{
  "num_hidden_layers": 9,
  "hidden_size": 320,
  "n_experts": 16,
  "experts_per_token": 1,
  "d_expert": 256,
  "d_shared_expert": 0,
  "hidden_act": "gelu",
  "moe_layers": [0, 1, 2, 3, 4, 5, 6, 7, 8],
  "router_score": "softmax",
  "normalize_top_k": false,
  "routed_scale": 4.0,
  "balance_loss": 0.00219,
  "balance_bias": false,
  "router_logit_norm": 2.0,
  "init_std_router": 0.00866,
  "lr_router": 0.000517,
  "num_attention_heads": 15,
  "num_key_value_heads": 15,
  "head_dim": 32,
  "vocab_size": 8192,
  "norm": "layernorm",
  "norm_place": "pre",
  "norm_eps": 1e-05,
  "positions": "learned",
  "qk_norm": false,
  "attn_scale": 0.177,
  "tie_word_embeddings": true,
  "parallel_block": false,
  "init": "normal",
  "init_std_qkv": 0.0186,
  "init_std_o": 0.00439,
  "init_std_up": 0.0186,
  "init_std_down": 0.00439,
  "init_out_by_depth": true,
  "optimizer": "adamw",
  "learning_rate": 0.00103,
  "beta1": 0.9,
  "beta2": 0.95,
  "weight_decay": 0.14,
  "lr_head": 0.00603,
  "max_grad_norm": 1.0,
  "warmup_steps": 248,
  "schedule": "cos",
  "final_lr_fraction": 0.0,
  "batch_tokens": 32768,
  "max_seq_len": 512,
  "doc_mask": false,
  "train_tokens": 286700000,
  "max_steps": 8750,
  "dataset": "wikipedia_en"
}
Below are experts of layer 6 (counted from 0) of a mixture-of-experts language model. Rows are named up (a neuron's input weights, with its number) and show model dimensions 0-159. Each number is 200 + 20 x the weight over its row's rms, rounded and kept within 0 to 999.
Before each expert's rows: a language model's description of what the expert responds to. This comes from a sample of Wikipedia text that the model never trained on.

# expert 10
Description: Short vowel-led fragments inside names and words, often Spanish or Italian, such as Salv'ador', Eldor'ado', ch'ur'ches, Cl'as'hes.
up8,163,197,192,207,205,189,224,184,202,189,210,217,172,222,223,205,185,181,210,167,224,207,205,197,209,206,194,196,189,211,193,202,193,200,223,197,213,185,238,249,193,199,203,195,194,180,184,200,173,224,222,203,217,200,202,195,209,193,163,218,130,211,209,162,189,227,224,195,204,193,203,171,188,193,202,205,224,209,212,195,202,212,228,207,209,206,212,216,233,191,191,140,189,179,183,165,179,200,212,189,173,218,196,215,241,170,163,191,202,179,231,196,205,209,180,168,219,198,215,216,232,181,208,215,214,165,228,189,216,204,209,191,192,185,173,221,184,170,226,192,194,236,197,230,164,177,208,230,229,192,208,177,215,161,204,219,166,204,187,209
up9,213,207,218,197,255,213,215,192,219,240,172,189,206,226,198,212,214,200,147,210,198,243,192,174,202,214,210,218,207,165,182,215,190,248,243,180,193,195,188,183,220,210,217,202,226,181,185,198,187,188,222,154,192,190,233,163,238,196,228,237,161,189,193,196,166,233,208,232,197,149,187,207,201,200,200,165,199,214,196,198,227,213,209,194,228,180,183,205,217,189,201,170,168,185,154,189,203,199,185,201,220,195,184,205,201,181,197,209,221,196,223,190,188,231,187,206,192,191,209,208,188,196,193,187,212,200,219,199,207,204,195,189,186,194,219,187,200,199,228,196,188,202,208,218,187,220,205,204,204,224,222,197,213,181,218,240,169,185,193,161
up10,217,235,195,220,199,216,214,140,197,175,225,193,216,212,191,222,190,214,200,204,181,210,207,247,151,175,211,212,162,186,216,176,224,180,233,175,207,201,173,226,200,198,204,179,188,229,224,185,191,178,190,220,225,203,171,176,225,197,246,209,195,194,173,211,218,187,226,197,213,223,184,205,217,212,224,210,201,219,241,179,219,193,203,216,185,169,178,203,179,183,170,192,176,198,192,173,211,199,204,208,218,228,230,225,188,178,188,187,198,205,180,209,224,207,206,224,177,219,197,172,222,168,199,205,193,212,176,213,219,207,225,242,215,204,158,177,217,189,195,215,211,200,181,211,211,212,174,200,213,201,190,218,180,206,224,203,160,192,209,213
up11,169,161,179,218,219,215,218,176,219,273,196,192,187,187,211,201,209,213,193,189,198,225,179,183,201,152,206,183,189,205,221,203,208,216,192,189,225,221,203,209,186,205,196,187,194,191,193,186,225,166,220,221,193,182,199,201,202,222,169,168,193,167,196,193,239,213,194,220,201,195,224,221,240,224,237,192,186,222,189,196,205,229,205,213,199,193,232,189,210,225,204,197,165,196,195,204,190,163,211,168,183,179,171,205,191,212,186,175,211,142,219,227,218,236,178,216,195,188,182,199,157,191,223,222,204,191,207,221,228,231,198,205,209,218,202,216,196,189,181,200,175,166,189,180,206,201,205,180,225,186,188,176,232,181,190,192,191,236,180,199
up12,225,218,201,243,199,183,187,186,219,196,188,150,222,194,204,218,204,206,203,184,224,168,198,212,199,184,178,213,196,205,205,223,185,205,258,216,215,204,219,216,208,220,183,175,177,192,235,179,224,223,228,192,183,195,215,207,225,179,187,199,190,166,207,210,202,201,189,218,201,208,181,204,205,210,219,188,214,230,210,170,206,203,192,217,233,194,181,200,159,186,180,192,164,176,216,219,170,199,189,179,214,222,229,195,146,218,208,165,201,180,202,217,205,201,206,224,184,222,186,208,212,195,216,235,190,197,177,178,214,197,162,226,208,235,197,227,183,183,229,167,183,216,225,208,190,217,211,209,159,177,227,225,242,225,203,186,178,199,208,208
up13,218,236,196,216,182,170,211,182,214,223,213,185,196,131,238,221,209,218,203,175,211,175,196,191,210,197,194,210,196,245,216,198,217,213,197,195,199,219,175,229,195,240,191,195,205,199,198,182,189,128,145,195,170,199,180,206,199,181,180,191,185,222,219,217,176,174,208,255,188,199,180,193,177,247,157,188,177,190,207,219,225,204,240,210,201,207,189,205,181,182,218,163,206,186,184,204,180,208,184,208,238,210,237,177,190,201,231,226,219,234,216,191,204,204,208,189,227,190,215,196,208,175,177,183,170,213,211,177,175,212,230,202,192,186,227,214,177,224,200,176,209,227,196,223,184,242,187,190,233,188,211,173,201,206,206,189,197,216,224,196
up14,192,188,205,186,175,209,213,205,263,219,190,191,209,226,191,190,183,202,198,193,205,204,191,206,187,198,196,203,187,216,190,189,190,174,232,221,185,218,205,222,196,173,223,219,174,208,195,175,213,200,194,218,202,180,171,204,166,192,227,208,196,193,176,182,213,201,229,169,205,186,190,224,208,212,226,185,194,190,209,174,197,190,208,178,205,174,229,195,216,193,209,173,212,191,192,185,208,184,252,223,178,214,208,177,228,179,183,201,211,216,165,187,226,192,207,211,205,216,217,203,205,229,233,170,238,192,186,225,201,213,198,209,167,181,174,216,187,203,173,194,216,199,221,218,151,206,193,233,207,244,201,185,181,232,200,227,249,204,216,185
up15,177,201,207,190,239,209,225,208,216,190,154,178,195,186,192,200,188,172,196,220,184,194,203,216,206,194,230,209,185,154,212,198,192,171,201,191,189,199,197,211,208,195,216,211,236,194,179,181,181,227,188,205,203,204,219,189,209,220,219,218,183,184,218,193,197,240,208,190,194,154,206,187,183,164,212,195,201,207,233,206,225,214,187,189,182,189,207,209,172,207,208,204,159,196,193,197,180,182,207,214,225,211,180,223,163,165,209,188,178,188,195,194,190,216,222,191,170,224,184,173,221,200,192,213,192,192,134,243,209,202,215,245,211,213,163,202,196,199,207,179,213,189,202,199,183,184,208,229,193,183,197,233,181,227,203,185,171,194,162,202
up16,205,201,212,183,233,229,204,167,211,230,167,205,233,247,168,196,165,202,167,197,186,219,187,218,211,226,201,226,155,148,219,186,189,210,203,180,190,201,206,201,177,173,254,174,194,187,195,193,192,271,205,166,192,175,209,230,208,174,216,201,213,205,186,203,193,208,229,220,188,166,213,207,192,219,171,186,228,201,193,194,191,182,200,213,194,188,185,160,181,198,176,213,204,192,219,223,189,206,203,217,187,197,228,172,206,181,203,220,203,176,229,205,239,207,174,191,180,184,192,178,189,222,212,198,215,227,184,203,204,215,229,224,151,203,235,204,209,207,207,178,183,206,193,203,183,181,220,209,211,241,219,194,207,222,192,184,167,239,154,192
up17,184,205,171,201,202,183,229,210,236,197,206,216,199,159,200,228,197,206,185,172,205,191,199,207,194,196,217,202,216,179,203,197,185,205,210,190,192,233,208,225,215,176,176,223,206,162,171,201,209,154,195,216,188,194,233,178,212,146,219,189,198,174,193,189,193,181,194,210,196,161,209,176,248,195,210,195,172,227,197,205,197,203,197,233,183,176,189,204,186,180,184,186,184,192,183,224,228,228,196,200,241,197,179,214,190,205,168,234,207,210,165,212,181,207,217,223,213,232,230,203,169,214,195,228,165,192,205,228,205,225,183,214,245,198,247,222,180,208,215,214,211,179,211,217,214,211,191,185,221,195,244,200,206,204,218,204,195,204,191,193
up18,196,167,188,247,222,203,214,202,231,178,213,192,194,211,222,236,188,229,210,238,182,175,186,200,188,205,203,245,207,196,197,166,200,241,221,206,218,192,184,191,188,197,207,210,223,215,222,205,190,204,198,208,208,199,187,180,226,198,201,211,198,198,188,205,207,196,231,177,168,183,184,210,216,219,158,231,208,201,203,188,234,184,202,239,178,214,177,190,205,199,153,200,234,194,215,188,194,186,205,203,175,222,196,202,228,206,195,202,211,162,191,238,168,175,183,226,214,152,171,184,159,169,219,205,214,191,188,194,209,164,161,220,202,183,245,194,189,180,212,197,234,203,197,187,236,211,216,180,212,204,174,211,213,189,189,227,215,199,180,221
up19,209,216,218,218,179,173,246,196,164,208,178,192,224,220,155,200,180,217,208,176,208,248,217,196,201,177,194,174,219,175,232,210,202,174,201,181,185,189,198,236,182,179,208,207,151,253,198,191,212,195,167,179,185,167,235,199,215,215,194,233,153,204,164,215,201,227,202,183,201,222,162,212,169,154,173,193,244,187,211,143,188,188,187,230,186,210,196,185,211,202,184,219,177,191,201,215,194,202,217,212,213,211,201,198,150,196,154,189,205,196,211,200,206,218,196,173,214,197,194,197,206,213,224,207,202,180,188,269,192,199,203,210,168,179,194,178,203,187,184,189,190,198,200,216,223,174,223,208,194,147,231,205,179,192,197,220,215,217,215,206
up20,198,206,198,239,216,200,207,207,190,198,172,189,203,137,202,181,218,202,185,191,216,209,159,217,209,196,172,172,209,170,221,191,193,193,236,174,205,207,221,209,213,210,225,163,233,177,200,191,217,190,168,211,219,176,198,207,202,207,203,200,186,206,205,216,194,177,180,201,196,189,190,230,204,192,229,208,185,213,169,193,216,203,193,195,176,206,193,230,180,219,215,175,200,186,154,192,161,215,248,215,216,213,250,222,219,181,201,221,202,211,207,191,207,181,208,188,197,230,206,212,180,204,186,193,184,205,177,197,205,158,168,209,196,223,205,207,233,201,162,198,235,155,190,203,197,225,208,191,236,190,189,169,234,206,194,211,220,231,190,206
up21,213,205,196,192,192,169,207,194,199,214,207,221,207,180,186,231,180,206,213,206,199,215,198,191,161,209,222,175,214,212,186,153,219,195,186,225,241,197,208,200,174,206,243,163,170,200,228,189,210,207,185,171,198,194,203,209,219,203,201,197,208,208,145,231,198,224,170,184,237,241,232,170,172,175,213,199,196,192,238,206,210,175,192,195,199,221,213,212,158,223,215,211,195,194,179,174,191,200,178,183,198,196,200,208,198,193,216,174,196,212,194,196,171,167,196,153,220,196,232,201,219,228,220,178,193,207,192,240,174,222,226,198,204,163,177,188,201,203,191,195,226,207,207,198,186,228,149,219,213,217,203,140,186,192,177,201,207,187,214,186
up22,210,189,224,212,232,161,223,234,185,210,159,204,235,178,229,220,197,195,194,178,208,178,192,179,181,214,177,225,238,217,197,161,209,183,215,217,207,189,190,216,185,194,171,207,207,214,220,204,179,200,188,198,200,192,184,191,226,204,209,188,188,205,217,186,222,174,188,190,177,198,177,195,213,209,184,197,202,196,182,200,216,222,201,237,226,220,193,221,186,206,192,183,241,189,192,198,205,196,186,206,217,223,219,206,214,206,183,178,216,215,197,202,183,220,185,219,247,208,203,184,161,205,163,203,152,169,205,184,199,227,229,185,201,202,215,199,184,236,199,206,216,200,231,232,214,228,193,210,207,221,231,212,221,203,219,203,162,171,222,160
up23,207,176,186,174,241,213,202,203,215,205,173,184,203,209,228,200,185,215,174,183,241,227,202,197,173,196,172,210,192,166,205,188,181,188,197,213,195,193,199,219,198,207,199,204,201,215,213,229,181,193,172,211,198,193,207,148,208,155,229,214,205,177,187,213,205,195,227,197,182,162,169,172,189,207,223,176,206,223,242,237,198,165,184,215,185,211,207,203,235,190,201,230,216,198,210,204,188,195,208,219,188,202,203,190,192,205,206,215,199,217,180,211,213,234,211,147,181,209,235,192,179,196,211,214,223,180,203,212,181,234,202,214,167,205,218,217,199,188,198,194,186,178,191,197,213,233,180,215,178,231,218,172,184,252,191,192,175,189,197,164
up24,219,215,189,214,226,205,189,172,183,215,188,197,191,200,198,220,214,182,173,214,222,200,204,226,215,179,181,206,219,192,169,176,193,195,210,220,228,174,225,251,173,196,180,163,247,192,238,168,199,203,177,193,190,181,193,219,189,195,220,174,151,226,191,197,190,208,187,228,200,197,219,214,224,188,219,221,217,201,206,227,203,188,187,212,220,235,216,212,212,193,200,181,166,190,188,214,217,189,230,202,178,183,228,208,185,182,228,221,189,194,176,189,218,191,153,188,200,181,200,185,174,186,167,188,160,217,208,193,207,219,214,194,191,235,205,208,172,201,204,183,211,210,196,198,201,208,194,177,233,185,205,195,215,181,206,225,214,220,198,181
up25,212,169,201,212,189,207,201,176,179,197,207,194,196,211,207,200,173,186,210,199,219,192,162,192,160,168,190,187,200,178,200,184,200,199,198,185,159,198,207,222,210,194,178,179,217,203,206,201,171,203,226,224,222,179,216,209,215,206,238,231,207,191,187,226,178,188,217,177,181,167,164,210,197,202,187,190,220,192,210,207,225,205,227,162,183,190,196,223,207,202,196,206,209,172,192,169,214,223,209,204,216,214,225,214,169,218,204,176,214,229,214,166,214,219,206,182,214,201,190,183,174,191,199,185,204,203,221,195,202,198,189,232,129,198,203,223,187,221,191,184,235,186,207,210,200,214,235,188,213,231,210,218,195,263,197,221,248,179,219,215
up26,192,199,184,224,227,186,214,204,203,197,216,186,143,159,234,205,247,215,177,158,211,196,195,167,177,190,204,201,198,191,186,193,183,181,181,200,203,181,220,212,210,162,170,194,243,179,228,206,207,182,181,192,216,202,213,208,205,184,194,201,212,198,200,221,200,193,209,227,211,194,177,191,200,197,222,246,203,210,180,197,205,182,175,185,212,206,222,233,196,159,188,176,225,181,173,231,195,176,178,235,183,196,190,169,208,203,206,182,194,228,223,177,224,176,206,175,222,209,179,209,209,196,188,183,196,222,183,167,215,193,184,224,225,225,247,177,174,186,202,193,216,203,228,205,205,200,226,192,198,201,206,213,189,186,225,212,203,199,170,171
up27,186,187,217,182,201,201,228,171,181,230,205,160,183,259,203,173,187,210,179,192,201,193,189,258,195,186,209,175,193,201,192,160,189,184,243,204,164,194,211,230,182,201,207,213,212,207,202,206,215,212,193,183,214,197,170,191,207,155,202,214,234,209,161,204,185,217,209,194,209,180,216,210,184,230,197,197,199,199,200,170,223,195,184,162,220,171,192,229,173,182,205,222,218,191,223,224,216,199,245,185,184,205,166,198,174,200,212,237,212,228,214,205,229,189,188,196,222,193,180,225,219,233,215,204,189,192,189,195,207,194,190,220,222,181,212,200,197,181,184,191,178,203,204,207,218,193,241,210,187,218,207,193,175,215,208,191,171,180,224,163
up28,211,189,188,213,184,163,196,202,207,205,200,176,234,187,218,197,183,208,205,243,245,182,182,218,173,188,218,214,221,216,199,174,205,167,204,180,199,216,193,198,198,212,190,208,167,194,208,210,200,174,160,202,203,168,204,230,210,208,177,220,202,184,188,252,208,179,187,222,209,223,181,205,197,178,189,173,168,213,203,157,216,211,229,193,183,161,186,221,202,169,215,211,206,180,208,196,178,162,215,178,189,203,201,220,181,193,187,227,196,181,203,202,215,180,192,172,204,224,207,182,197,220,217,198,208,202,200,234,192,222,161,203,193,214,186,206,198,221,170,176,210,233,196,208,240,212,168,210,233,221,195,218,216,184,199,199,199,225,180,176
up29,214,197,161,201,186,166,235,208,184,194,225,185,140,210,218,219,209,224,237,234,213,201,209,235,177,193,214,200,200,199,198,210,210,193,230,187,185,191,163,238,210,193,205,170,214,175,177,183,184,199,193,193,175,191,185,184,189,208,193,211,196,225,199,216,200,178,200,172,176,228,206,194,215,215,179,214,196,207,179,226,224,169,192,186,220,235,202,217,201,190,212,215,199,188,164,221,180,194,179,193,194,231,228,207,202,181,217,177,191,234,205,187,184,180,178,190,217,183,166,159,228,197,221,201,213,215,218,173,210,189,199,194,199,199,194,229,224,217,211,215,181,175,203,219,212,190,186,197,213,194,218,208,194,255,186,194,217,206,243,235
up30,223,205,199,226,212,238,193,187,230,192,168,183,207,159,206,202,208,164,188,201,241,225,199,178,199,225,221,252,183,204,161,178,192,213,209,181,197,203,221,179,194,218,187,161,206,200,205,195,171,190,217,177,188,184,219,177,230,195,172,190,183,242,214,220,199,196,219,215,214,191,176,197,187,250,207,194,196,210,171,197,204,169,228,195,197,180,175,216,237,195,209,194,229,188,215,192,211,180,203,207,204,217,197,218,235,196,173,193,195,200,201,186,163,194,150,205,181,184,192,193,204,171,132,182,205,211,207,184,208,216,207,218,170,227,206,203,192,216,200,205,213,204,204,184,200,233,175,205,162,200,220,194,202,208,228,205,197,195,221,188
up31,163,237,186,216,194,195,220,181,243,197,180,210,214,173,237,221,194,208,194,186,190,170,201,221,193,200,211,199,210,205,184,184,222,155,218,203,188,194,172,245,199,199,206,212,242,203,199,196,171,218,207,196,215,193,228,167,159,175,230,208,220,192,228,193,195,182,217,229,178,168,207,201,233,203,195,245,207,192,201,195,216,201,179,184,174,214,196,173,166,200,185,191,215,190,212,219,198,209,207,199,235,207,214,216,195,205,186,177,213,236,219,183,212,236,186,183,214,157,211,205,205,197,236,186,227,167,176,163,231,227,190,213,224,201,213,211,172,192,168,154,199,175,163,194,205,223,189,184,231,190,222,208,231,214,208,208,213,195,223,181
up32,187,209,185,201,193,226,187,171,230,205,165,203,175,200,237,202,204,223,244,237,216,193,172,220,196,189,185,251,163,231,226,207,203,192,193,154,206,212,171,165,199,212,215,177,197,230,218,170,185,209,192,207,190,179,216,200,170,217,206,182,212,209,184,226,218,191,174,189,185,214,200,211,221,221,176,189,222,195,221,199,225,178,216,219,192,207,214,246,212,194,220,171,214,190,195,149,195,195,227,202,189,187,190,263,211,182,173,197,205,174,181,161,169,144,196,158,205,163,197,193,162,221,201,198,210,184,217,200,208,197,199,200,198,204,186,252,204,202,215,147,247,212,205,216,195,200,222,198,215,188,218,201,213,216,181,214,217,202,190,231
up33,208,200,227,177,191,195,250,216,219,237,172,210,200,194,171,228,203,213,201,166,196,226,177,166,171,212,196,213,193,210,209,197,181,195,174,242,186,222,194,206,228,221,188,203,216,203,201,178,224,169,184,186,166,187,211,227,197,196,250,223,175,213,206,198,213,203,210,192,211,184,233,210,216,220,167,199,180,203,228,214,192,166,235,206,202,198,188,188,196,194,210,234,219,196,209,166,188,173,218,165,185,200,211,219,208,211,230,188,219,201,189,188,187,190,219,209,203,180,204,216,231,182,196,162,194,224,223,197,165,214,204,211,177,205,187,209,166,194,221,163,177,203,189,235,169,236,221,214,220,186,194,196,201,229,210,218,216,176,239,198
up34,184,195,176,189,192,172,221,189,193,208,183,208,237,208,213,225,190,204,222,203,213,220,205,182,171,215,188,204,222,176,199,212,211,160,203,231,201,218,177,170,196,170,193,238,177,193,155,190,204,210,195,193,177,192,186,218,190,197,198,193,174,235,206,158,204,236,201,176,206,203,212,189,191,185,183,200,242,206,227,192,193,198,196,224,221,185,234,196,173,224,179,187,206,195,194,197,202,218,196,206,180,215,228,183,203,202,173,185,191,204,191,219,245,195,184,194,209,193,203,224,206,223,222,233,246,168,181,191,204,180,251,164,183,182,203,219,181,204,166,165,186,207,217,253,164,187,247,205,215,183,174,223,176,201,196,213,205,228,185,210
up35,208,207,225,194,203,181,253,230,220,205,194,191,195,197,171,216,195,192,210,171,178,188,206,182,168,188,242,217,216,149,188,188,185,214,224,208,177,195,192,199,172,185,171,214,186,230,195,187,192,153,207,209,179,200,201,207,213,214,227,209,206,225,224,227,208,193,162,198,200,199,214,225,211,175,174,215,182,221,195,226,212,203,202,206,194,186,182,233,237,162,196,224,217,195,196,167,170,187,225,198,212,200,177,237,162,227,160,170,232,206,204,210,181,222,236,217,211,217,233,229,191,169,191,182,184,191,178,196,211,192,180,206,216,220,220,170,173,170,238,225,203,195,196,223,188,212,194,179,184,164,178,200,173,204,233,199,187,189,222,198
up36,174,141,175,171,210,189,204,174,196,237,179,202,158,195,207,219,189,195,195,217,196,217,163,173,180,176,229,196,206,220,232,191,174,227,187,168,230,208,204,188,205,209,189,199,197,211,211,226,170,211,214,214,204,209,198,206,184,203,209,190,188,202,159,205,210,178,197,165,183,219,206,209,224,231,194,189,214,192,217,179,193,236,212,227,164,221,173,209,169,211,194,184,212,193,185,229,186,219,176,198,161,201,164,183,223,200,220,230,223,212,210,205,203,167,169,172,224,177,182,236,194,200,196,169,199,217,204,230,177,190,217,242,195,211,194,179,201,186,175,157,201,207,204,156,157,207,226,231,197,212,201,196,211,204,229,211,220,229,193,185
up37,199,226,230,196,202,151,209,178,188,217,203,208,219,225,185,176,191,191,192,223,222,219,199,209,188,212,230,219,187,193,197,176,203,179,225,197,184,215,183,208,158,220,170,210,175,181,215,218,166,194,208,192,187,174,204,182,195,200,217,180,219,208,225,227,184,183,218,209,208,197,192,186,203,214,199,205,220,208,234,197,223,177,207,180,222,216,179,192,197,173,218,224,175,192,209,190,198,193,200,214,210,186,219,207,212,188,220,173,194,223,201,198,199,238,203,191,217,200,230,176,210,199,194,198,182,202,183,207,193,231,189,213,212,197,205,221,196,205,233,242,195,185,225,219,209,195,161,184,181,183,197,171,167,220,209,199,210,193,168,202
up38,183,210,186,150,222,180,196,192,196,194,191,202,198,249,210,222,179,222,180,208,193,213,181,207,183,196,189,207,233,201,192,175,177,209,205,200,205,192,196,220,208,245,186,184,190,199,205,185,197,252,216,210,192,184,224,160,209,171,232,191,215,197,208,211,196,188,190,232,181,159,178,177,206,225,187,176,222,188,188,231,187,174,222,195,207,204,215,202,244,161,181,173,179,181,218,203,202,182,218,208,167,212,197,214,183,174,217,218,208,185,196,186,210,228,198,202,180,170,232,183,187,170,220,198,203,169,191,212,202,194,236,213,171,223,228,212,137,192,199,209,183,206,196,205,187,193,240,179,234,182,220,210,185,214,208,248,187,195,178,185
up39,159,204,191,226,199,184,213,194,232,233,200,177,215,193,182,183,201,196,211,182,183,223,178,202,187,154,188,211,180,225,237,180,231,204,188,164,191,227,182,232,208,245,200,209,187,181,217,179,203,175,191,191,178,183,207,243,192,202,199,193,193,188,163,233,233,203,177,186,172,246,219,214,201,195,229,182,197,223,204,202,212,179,191,223,186,208,180,219,189,216,200,220,191,188,194,207,208,194,164,188,229,164,205,225,213,181,194,194,191,186,210,215,203,227,231,196,200,220,183,177,182,175,209,218,166,209,201,238,172,197,191,215,245,191,169,222,214,224,172,206,219,212,226,259,168,234,219,195,209,205,194,235,212,207,204,168,186,188,195,189
up40,196,188,232,173,193,181,201,181,213,209,217,192,237,183,180,223,199,200,185,207,150,219,194,231,204,215,228,210,205,187,177,206,215,200,165,193,184,230,214,182,184,200,228,234,196,179,223,193,151,190,197,190,194,173,226,192,186,200,215,196,213,196,178,188,238,192,194,206,214,212,205,233,230,215,247,193,173,231,184,196,203,206,220,233,177,196,181,191,208,227,181,202,189,193,204,213,198,166,231,218,172,196,195,217,227,199,189,219,192,220,207,194,219,185,199,216,163,191,185,197,211,182,177,182,191,213,164,194,169,201,234,183,220,154,193,214,149,204,149,220,217,182,219,218,151,212,210,219,187,214,216,180,182,239,219,209,220,186,223,209
up41,196,168,201,234,206,253,195,183,190,209,205,191,171,170,239,218,195,192,214,195,191,194,171,158,183,177,211,234,184,190,230,204,200,208,194,186,203,188,164,199,194,163,233,184,218,200,184,163,192,189,189,198,197,204,203,220,189,203,198,242,189,208,208,221,218,210,189,210,162,209,194,219,211,188,189,195,191,168,203,175,206,213,204,236,168,161,173,174,167,195,201,197,188,189,179,202,163,195,209,193,206,210,193,224,174,171,199,195,187,179,238,194,190,175,166,215,182,211,169,211,164,188,165,246,180,224,218,211,196,169,220,209,186,201,184,201,186,201,197,196,216,175,188,224,184,195,203,234,203,195,174,235,203,189,215,166,239,232,181,203
up42,229,182,223,175,195,194,207,221,199,215,180,213,196,178,184,190,214,236,196,213,211,196,192,176,211,192,229,231,192,197,202,170,210,217,209,199,177,232,200,235,242,216,206,198,154,180,194,224,217,220,174,167,190,172,208,232,204,168,202,205,190,215,203,213,164,214,239,246,205,185,202,201,186,199,182,206,199,188,193,212,198,188,198,218,174,193,210,194,194,173,193,220,199,189,198,201,183,178,223,184,172,190,184,164,171,177,210,223,201,197,219,236,212,212,198,208,208,185,212,203,183,217,227,206,171,200,195,204,182,194,202,163,206,202,215,223,174,196,219,186,157,169,201,226,202,221,177,209,246,175,209,203,189,188,145,172,208,211,171,185
up43,205,202,192,206,204,210,201,195,255,199,180,214,221,198,223,207,228,220,174,204,231,183,202,181,200,189,184,199,186,175,211,215,202,219,204,202,238,218,185,207,200,241,194,223,236,156,194,197,223,204,208,217,232,182,205,191,204,188,193,194,151,143,220,196,188,189,211,229,187,173,195,195,206,236,226,196,226,212,226,203,222,189,203,208,247,199,232,217,210,185,223,182,195,191,186,214,192,190,247,234,230,173,192,201,210,165,204,199,205,207,206,244,186,215,246,174,189,196,182,178,213,195,192,192,183,202,163,189,193,195,202,187,185,178,240,201,143,187,222,209,171,187,234,193,196,183,228,215,186,201,206,223,163,185,166,194,205,216,208,201
up44,197,209,232,209,210,242,192,169,208,229,216,207,191,201,196,199,172,180,217,257,187,179,211,207,173,197,217,271,178,173,180,200,202,199,211,205,204,197,167,196,192,185,216,215,197,219,224,183,204,218,188,185,205,194,185,238,198,167,186,209,160,208,212,219,210,182,225,175,180,178,195,200,226,183,193,222,210,192,220,206,223,186,221,222,234,227,222,195,178,198,180,216,190,184,198,165,230,202,225,179,195,215,188,187,174,189,193,221,191,174,183,232,181,189,170,185,205,153,223,199,210,191,183,199,216,187,185,186,177,207,192,202,186,206,180,220,202,188,227,198,208,190,206,192,198,213,181,237,207,220,211,213,161,210,152,219,201,222,204,178
up45,192,223,183,251,183,205,207,177,217,207,192,181,199,195,214,226,211,201,197,192,235,206,187,214,192,170,190,212,238,211,190,179,207,176,197,229,175,198,195,227,176,213,177,182,207,211,220,187,171,190,213,209,190,193,220,210,225,214,196,205,185,173,194,218,227,176,203,201,205,204,150,206,202,208,208,208,222,178,198,195,208,208,217,205,224,206,213,176,185,195,200,201,158,187,195,203,198,217,198,217,219,217,197,214,217,220,166,198,190,215,187,193,230,232,174,239,210,210,205,209,160,238,194,212,202,159,201,206,231,207,191,222,201,242,241,227,185,218,222,195,208,198,175,218,228,219,197,202,200,187,207,202,211,220,223,210,191,239,215,221
up46,192,213,166,200,213,208,228,180,204,212,167,203,228,180,217,199,174,217,214,200,205,203,186,185,196,202,183,182,196,186,200,164,226,184,207,226,193,205,209,205,190,210,169,190,233,226,229,192,191,206,154,184,205,174,187,192,200,195,179,210,227,230,183,214,191,190,182,190,170,211,206,209,180,199,200,216,174,212,216,221,204,175,210,213,185,194,180,218,173,197,183,194,214,185,197,171,179,161,187,230,227,252,202,208,199,250,211,190,194,198,215,192,206,178,174,185,205,204,163,211,210,214,199,180,225,187,202,170,208,239,216,217,204,207,219,214,202,181,237,184,195,179,189,177,219,221,176,246,219,230,234,214,208,228,204,210,175,169,218,214
up47,168,205,200,188,192,201,210,198,205,226,177,167,228,217,170,214,207,202,183,212,185,232,194,173,167,194,167,155,200,165,191,193,223,201,221,211,214,186,205,210,166,199,173,183,197,224,224,182,187,181,214,194,201,191,220,202,217,204,240,226,226,172,211,220,198,210,203,175,173,210,229,209,189,204,212,198,186,189,206,195,215,209,204,197,196,194,189,220,212,218,207,227,183,181,193,241,211,190,200,255,204,181,181,189,170,197,194,236,213,219,236,189,233,215,166,179,227,255,224,184,192,201,220,209,212,217,149,196,185,219,222,203,173,198,212,199,199,217,222,165,201,220,219,217,173,197,193,199,236,190,198,241,220,226,227,173,189,212,196,180
up48,182,171,180,215,217,211,241,208,198,221,211,214,209,229,196,174,202,206,217,213,221,191,174,194,185,220,199,206,188,188,220,183,210,185,244,216,177,242,197,232,171,175,225,203,167,196,182,222,199,231,247,165,187,202,243,185,247,200,248,228,212,188,178,223,205,217,190,197,183,193,217,194,215,201,181,179,213,193,179,184,200,192,204,184,212,178,215,190,196,197,184,210,167,199,223,215,211,196,190,186,179,174,226,192,223,165,209,193,209,194,205,229,193,189,190,218,183,232,218,193,179,217,186,202,187,220,186,190,182,204,178,198,178,182,195,193,164,218,207,208,160,182,265,217,216,210,188,208,216,200,218,205,230,210,204,193,184,216,163,214
up49,184,202,195,168,193,215,193,199,183,192,189,227,214,170,226,157,209,171,192,230,204,229,180,177,187,202,223,210,220,224,202,165,201,242,187,227,227,212,214,222,207,199,191,179,241,201,190,179,169,187,164,204,169,175,196,231,245,167,197,200,139,215,215,201,228,193,205,209,166,220,171,199,208,197,203,207,198,200,222,229,215,196,216,214,209,188,215,248,179,199,208,219,191,201,227,173,208,200,204,218,188,192,218,189,185,213,206,211,184,155,170,203,215,195,215,182,211,204,210,203,216,189,182,202,173,190,165,221,168,177,235,173,203,228,209,190,198,189,203,213,212,179,232,225,217,194,200,196,212,202,203,215,171,189,175,194,211,150,180,192